config.yaml
experts_per_token: 2
hidden_act: "squared_relu"
norm_eps: 1e-05
tie_word_embeddings: false
learning_rate: 0.00709
Below are experts of layer 2 (counted from 0) of a mixture-of-experts language model. Rows are named router (the router's row for the expert), down (a neuron's output weights, with its number) and show model dimensions 0-255. Each number is 128 + 24 x the weight over its row's rms, rounded and kept within 0 to 255. Numbers have three digits each.
Before each expert's rows: "comes before" lists some tokens at least twice as common just after its tokens as in all text. This comes from a sample of Wikipedia text that the model never trained on. Tokens count by the router's weight.

# expert 12
comes before: ",", " of", " (", " and", "\n", " in"
router:137121128119109135080172125094122117104112152120158110088136139132142121114122122139158122115090124170150119115123165108136134137147124165107106127107133071070145101103088113120106155120104126122090103142111116165115124080165103161091155095152094112116146164103078118158118135114139119117112134137119133161148134141109121162124166146175127104119131109104141098162117104119102126113176119127091140126158154111092132160126119176144112160138160112112136118103100134129081167151102123132103139132121168133108124132100140120100134117189142133098124123100116102104078137121138177121141114117143088084160154068148143136082125144145086149174150145086137109125117092172121124116112070141139153119163116089123121079131128134157142151127107135089117096127130137096124104152159104
down0:126104108116110122099092144136115129159095204177123167155083146131123117141122163139091133120091141120112125169117159158112106125148103126130138098132108152124153080115099184113117170125139154152145105068086104133135108121154100108150129087106165100163187099147124138098112097103119140111142101064133128108142139125151136079140122096142103126157120137131153142114104177122106122147105131128114148144128115106109140150108127132096150132150096089154183145136107086131120153139134093111118112133138119165131126120125125141131134161122098142110125148104125109131111092158151110122158123144113133117135088130118138147133139085081117131126114117146120103145162103097064104147101087127138116126082113113144160164130192082143093115120164150124107143146119108112141126179130116

# expert 1
comes before: ",", " of", " and", "\n", " in", " ("
router:143111125117111141123123136071172115156120128118135093124132126125083171125084162125147147112098129125142103144098132134120138120137140147093150170107154146089140111132141092138091126136144143141112154101102147145093128123170124113119119115093080105130159116145136112162150142127126118110167119162136125090100120144130162084135145122134105113140138177139115144109157160163131125089154117126076117102160151111123136150101087161146082147151098151092121103131149069176147130149121138148128125127188141089134138160088129156107121114085151149083134146154128136120106130118146152096152115117186085115115136084098132119139126162132172154124118106085127150168168084085137138118102088158132124166133174105103102131134094104134129118157109114089091151122136128099132144133106154
down0:130119120112132110166118091095128131132152117121149125145142118110145096128138122135128095092190100114129143132095133157160100140117165127090147124118103141157126111139117081136130116080095109083166160135123155158095093134147127159156125056137114124150157108126117132119175129103161112110128164181160131136127138160133146144147130159154097083144122092131130157175098136087171068144127135105107131173145170172105114127164138172098127132130157177094095122110127110136070145141111135143139117129111124156141125172137143177171127099140122155113125135169118114147091154133130143101119144128141141139104172060143167153133122119153100104134157098130115119098135124115127095129107121109106117143109092131153162137096129151095128142131158118130158141137147130164138121098101141

# expert 38
comes before: " ", "-", " —", " MPC", " P", " W"
router:143153116111147147088101131117147108126112152125162130126132103142150136174096106183173119105128166080131123133159146090101073099134132146115149099142128100104144126120126154133127107170172111136081145123123125145139143158151120127101177114138123139118162126118045131098082128114123135118159178136080121120164133126123174154135147090103106111122145103117136120112111140068168121124063153166144110120098117173136134149118158122142143095140166120129127160126106104160111093083104107141111148090122109137100110122117117135140143132158138153125124155149121127142123101132100120157141114116091158141159100147162108113096125111101082162158156114127150137141139137191125156130164119107163132110104141079151135117144125135111143122163111125119163113089143089119121158120150098
down0:149137131102135152132164120140131143109120153147153087110096150091155118140166098058144146134135140113127132091107124182160118138119137108160145103134121123147124155130146117125110148127113051139141114120146135101118127165116131109156143170137131149093117080124121100121133119100129142148124128155134092072135088134110098095132168170150141146173136103123111199104100166145119150109103105125171169096121112155090141133150102124119109167126114102156111157133118103111137141135147121103116136151113105082114138073098148142115119134130127145140121126131122158109148155113102169164100102126105119101133086157147138097106066111135118100108135109097092178094177112148120082133192115100111130108148114135148157082121153135113131134094125148138097148142107125121132144152133140

# expert 19
comes before: " ", " |", "-", " (", " |\n", " +"
router:124135109128155142118084153136122115152101106120127145100102113140151129115143098137114146149144151129151092156135135080127129122136166128107093134108126151102126092148137151111144096139101152122104115181133126095155124069131148126176141131135152139151123099195150107108183148172119115117143095143100155113144164116104139175100131127119192096114139132109146097113120148102170131116114133114118152142159103142171173113090160130108139120111083126162123118155162175135168136159123139091127154137120159087125125116148125131125082084124162118133096144114136118110145147068120090096178104121156132166154127117162074135126134157133106140110121148173115135154149138125099159153112089137142074114143145118137127124118104105135120141151142160123142161110153102127196124119126117
down0:134148127118117149117150136144157153137137107099163140139147125140135146143101108101084131114089141113145133186164122097135151135170126105117114185111107125084139142120139137076156134151140105065105126125110162122108113120115123168096099138107088119106138136107143132120099102144119114083148141098117143138106140135137110163097076160173140135116128112139146090129124123104104130105125132123109084091161148096132137099114103136126115150138157126160090126142117136131111139087122124119093083137144160119140127141108123168113169101141133074150099103180142142169106170127089126175133084114149112184156149073131095131135144135123155104094085120142114084150129137118134125103143152115136121113099108153155091082091090125151116125173159141115150124105169110142151144091144151

# expert 33
comes before: " of", ",", " in", " and", "ed", "ing"
router:135138101124146154133116141153119106109128083117122138130143117164166104104113160104093100096094129152162155178142113122089134156141140125135165111158100114135143143129132148121153170119113114110125151140129137116130149149130122116129100117158120170144082147146128162121161151144161157127072104136152114121111133143124113140127162132146145107118114165171160177105071125124187103130135102141150125142171132117130114137112149133150132140098090123111117067158102118147105122134155133123119109135127146189179150127098121107108134113143162098145118167182135146115133128140145149080102090084138145122110124131161112094142136132132123157123112104124098124117167077162103140133162109133123116177104160108114175137136138159178107133152123158138150171108161164088162165072120114
down0:133132147120127121112112116157120117141137136091136123152079159144090182141150153133105098114128122154113116116155127139141118152144104115111137128113141116123173171122105122116142124133156147079116111124125152147071104103131174132095152113166176159132133167105134128109106143142142129125156137128134106140139092098092116160127137127097091151135111130116098129094098111147157125113163151117126085151105102188092132095125117099134144124132115133156139119102186113170123117172139130147100102089074136133134129133157109133122126116143145155177142099112173166142134106130139072114161091136106145115099112118165124107149123115157131154108121110112110186132156161166169117145160118161133179148142125160168185162084119124089150122115158127110114129145128126114170150089093099

# expert 15
comes before: "0", "9", "1", "8", "7", "6"
router:148171117118115138158139136184140134159130136130101139166086120102141077118115101099109114081100121144093137143118135153136151127164102098156156116129148153118142128140147145138143147134115096130116131120162072110166133159136142121135103156135151162138083108082092114132107166118138108162053095096123126109149133103147108066115136159126161134114104177135139141150165141162149120130099096112122135099088142135107130122132150112128134129135144099096108167133152155132107100124176161113138068102129116140091073148134133102108146138133119089138121133108122144100129186131127141103125123092121149103150096135116185082119131145159114123083134153125106117114091087093139111100129117121163131119102107131198127128160131096116145146108116143140161103113128132151124135139089147
down0:149133160139117127139118158095106134125092151123106106142096136119151151112152127127124111087177123132111129158125161135148116146124123127160091130093105163112101146140153131125100097106152161143091139126141145147128132216099073119148118143121160129138122082146106144142134111104161150164119110135121138111069095124120103132148134138099137104104132150129144119173131094155129147126172102099098143154142132132182143156133121122139113111152111157175139142102132132159134143073072115163138167127053144066127112142137133145148135128161131108063139130122113132113111121124144116134127109124157160131106135139132107115143131145106136107115140137124133139176148136118158105180112132161125125122117119091101042117140113154070158132154070115121122133137160122165147125134141153

# expert 14
comes before: ",", " (", "\n", "i", "a", " and"
router:129113105110121133139101138107129125153146117118098133170133098091079124115118092150104128118152125154140097118065116139145080130146070147096137091152122119123111130121098106141093137144110139130070110138122107163045114094163116152156176112125103100105140129106150138142130135142116111091146094167141071127143144150089109096137147131146102097129168114137129107097163156123087137106138073084119115074145149100102149162119108143121116124157169124122125106103148124123116120127100148139123152093104112117127138139126140107100098114156147120133085164080144109127138086154156152125126116127113120099135129120160150153090141120121116141153156092136118110118090099142090085139166120146103153115163105107149134138137110110092139122174121157119153145127121116152079152140082129
down0:117128136148125119124166163149122122124112114115135163121136155118140090124135108113117109114122146125151122163208118132130139152128120112147126110118151172099152140143114122156134092106141119105139146110102138109110142106136096129093152176070112098132139111160122126158145147166138133139112134118150142141158126140145114175133081175111147123075163159176116150094123155128192163135138162108141152099145141171137117143128105157125124167062129136097194118104147110116095127167146138110154138099119153158089129108138154135073107096132136118140160185149155088128101084106114153077138127119129144136128161145125153142152159127109135132102126138108129068190128176109147106165120097129138121112112117113123125163114127112138120140108122119184099115136122139134145121120164139

# expert 21
comes before: " ", " of", " in", ",", " to", " and"
router:153151142125118145120113125132140133140109120120130152144131146107078123110103162093112122163118116101132119135139146143104137105173101134143151118096131094127118143166101135160103127151118131139121081152109096154138085115133094120102125119152093143136118151149162112080065116082136098096149145180141134118093129150133102184130140123061106121105150133145166124139149172106126153106149134089126135140124144097119118080114144137141129138108153140124166113098109122142115094099142148092115149118102118130145126121119125152087150171160129086103138149156154170137092115131153128152159122122152104125097166168131097094112100171160115130148150112127112146092090166142119108127104097205167113115144093138110098089118106157167165138130139121096159150150139119112167101098126154
down0:157152113159120123155145131061116132171110122108125098098150159127108123128119142135168127128120156137084152102133157153135121153144139070127111100166157148088103111143093107145098124137123140144131146113131107132141121149132115098175114114180156129120114109150164134150157081091136129133129092134150149139142104146084155184113150117114097136105141147112097108128145137153168156117120118133135124114135118137111121155160097133126122161124099126191117170091129181150096133138142111137110115160172126123154140105120148144134082120181095141091115076097146140126087174119114153124096152137110150144124127110134161129122094109100115123113125149140079097109148122144165135173114199105138087123122146152147145144128131133146164096165176127078098110122110138101109144132131112

# expert 13
comes before: "1", "2", "3", "0", "9", " |"
router:133113154124137121115099102142138130132155125117147137103135126096114172119143147127180131110125082083087100117124164172128167122129140154107146099098160121142152130173099107098112131093150084149099095090159122123144110144124103120080110103078132132142166146119111154103145085136118115106096136088145118104146141143121115094157133141161121138125129156151142098106156145141114101131091139139106081128103095103111095154136110104122155143112102149148161140152121122128165141143118118095121113131187133095115152145136137132171103176131139105124121092134153110106083141135118123150153199118156112092116165133145145181165141106184144130093115092110086076128126139153146103106137112111140123112143141132107152161155161110147130147112107072125169160126104107126159142128122163
down0:141149116090124085117156140113139061125168104095160152140169126119086145114146139153138123159124143118150128140134120116142124109175135120129114168113161108123105126160124111218105194126172172116094121147152124117098116134102112064113124112140101160171143122126130124183137143113143150102152128154115125166159150147115118097143147086158126144125145087097118122144159145141088125153174152144154097144150166111123154158154130147133126120138139125139157120082100115147131136145140103161141142099160110137090121097120147154090147123141121141137143142143141157142113116137141123100114094159131154140125123102148099143123121175162155117114140146160158143122143105104169142111108127117126144104110168135094157151112127088136138155115189096060126136133141108132108126170137124

# expert 8
comes before: "|", " the", " that", " to", " he", " a"
router:139134122130128140101128114098112131093114097115134153163171149126120148089097098118128121150116165131147110106121141131115131144119144082151088112162080090100140136170161136134169179142144151101143145173150087109127097103144182139131132132106118114129115118116146129125123077130102112131131108055128103124157114103116092148116154126162116138146131101085131192161113049115134119118133118147165127122115113151109129145122136119145179166121110168132137139149109128121117138108124115083114112124144114120137209130132139092120145133096127104134102143149096116143095157148139100135148129100103107185135102146116106156069124125128123136154116151098143139129136144137135123153165164166152120139107115139180179134130122134089139154121112128110117160130164104174147107118084142
down0:181103104153163160144083137119101112148120119151082106145171154108133189099131099156114122110145147170134107145132126157074099136165118119145100123132098175122132121107150157119116112159121123095128088200097151134125107159132149153134095137176081143150147169154131132152151143141115128148180113089158133132111144135132091126115145153114134132096092113130118119153142119143135148145140156138118128135130138104117132148188138114122141118105121102106159141124125155161134112107231168121119111108096147127127128170120128107122115091091131121140130136153129118136138106139115101109133140136148090124133162088128101139093142076117115136117090157147115070125099101151135119132145152124182140146101106110084102165148137168130130097111132138153113120139122126100121123141097103

# expert 10
comes before: " the", " ", " a", " The", " his", " \""
router:110150128130163132105100137155135131091120150127108106135165131130149124135103108134124083122152090155132129112104169126104102126130088132083145157183132158084140161079148169157089135104114106122129174150133162116130152089098119137150139139154125109108129109137095140099145155100095168095152166094160101156143117098126150130102146137114149124162096119126147168123121127126122112125102147145176138093148097136122146141128093182139087096150163144128154134118134089099099104120121088152131140086081104131141098138118127105120158153155131117153097087116121094145141139132163115135120101096102127118138127106142187127135117095095164138171166128122125168119138121106151083114118136172142129123104146133130161101133166099155151179142159133127129179147112152144120177115125093
down0:106139118132167140111140117126108142138143134083134134132112121129139134142139139136147134145138091109127184103158117106149161150118119126161077131113154112135126119061152120148082107070114098202124161160108110138122191061127158172128123137134168132135129164070162121136097173148156088093135114151126133108108117129094133107146146114152196173147121109130123123116113149117116099141163147102122170133137126121117087107155145167132107141138176106129115123140127139149118116145089134108156140160112101115133157134111129143140147116146134147110150091123126124143085099118118150140158121159132143127074101134118111143096123130086135120093158142107173114136118119133148120124161109134127131128121144107139107177156097110124080125129109133158082138071136113132148126174155092

# expert 0
comes before: " |", "–", ",", ".", ")\n", ")"
router:147131084118143119132106155144130153139121167114124107131116140155158115136133119123125103125138144099125138120142132121128101106131110113144098127097097169080145152121136141163117144143110074116138126169110130137160139171099118129167113099135175107153186146145091145113113153165161120169139169131130127201076128124116115084105100120120107122077107154131167115114149124166071129126110106118106160100135085098180129148124135104123112106096161137103104104118151141160179107123135161129130120135141120109148113128104146087127116118146104152108105127145113145086099106154107123105113110119129157141127114095098104099092132118122100142132107111133105139154086141170173153138098109155082124141100177094151138140137155106139168165101111134104175112111161104155089142129131084
down0:150104125122127144123125121122132146122105127097114134108139115147204146165129143110163105124145159126123136138136143129162116109148172099098126133075179098130161137099147140107152118098142121111088148122104080146121102134146128145130161148140059153144097190092129178189118121136106095131153114164107151102151102116108101132136117161128143136106170121128122135175164154109111110142131117129145150131142148147120129089140136106125126092125112100146139147114151141083126143099135179143132119115163120118121109175128112137133155146114170143162174076126102098133136133092169096168083120142125127138151142110146131147138094108116171158112125100112145086166085135164123137151092121097097135097150171090134113116139083144120153159107118113123103109102137100102128107162116126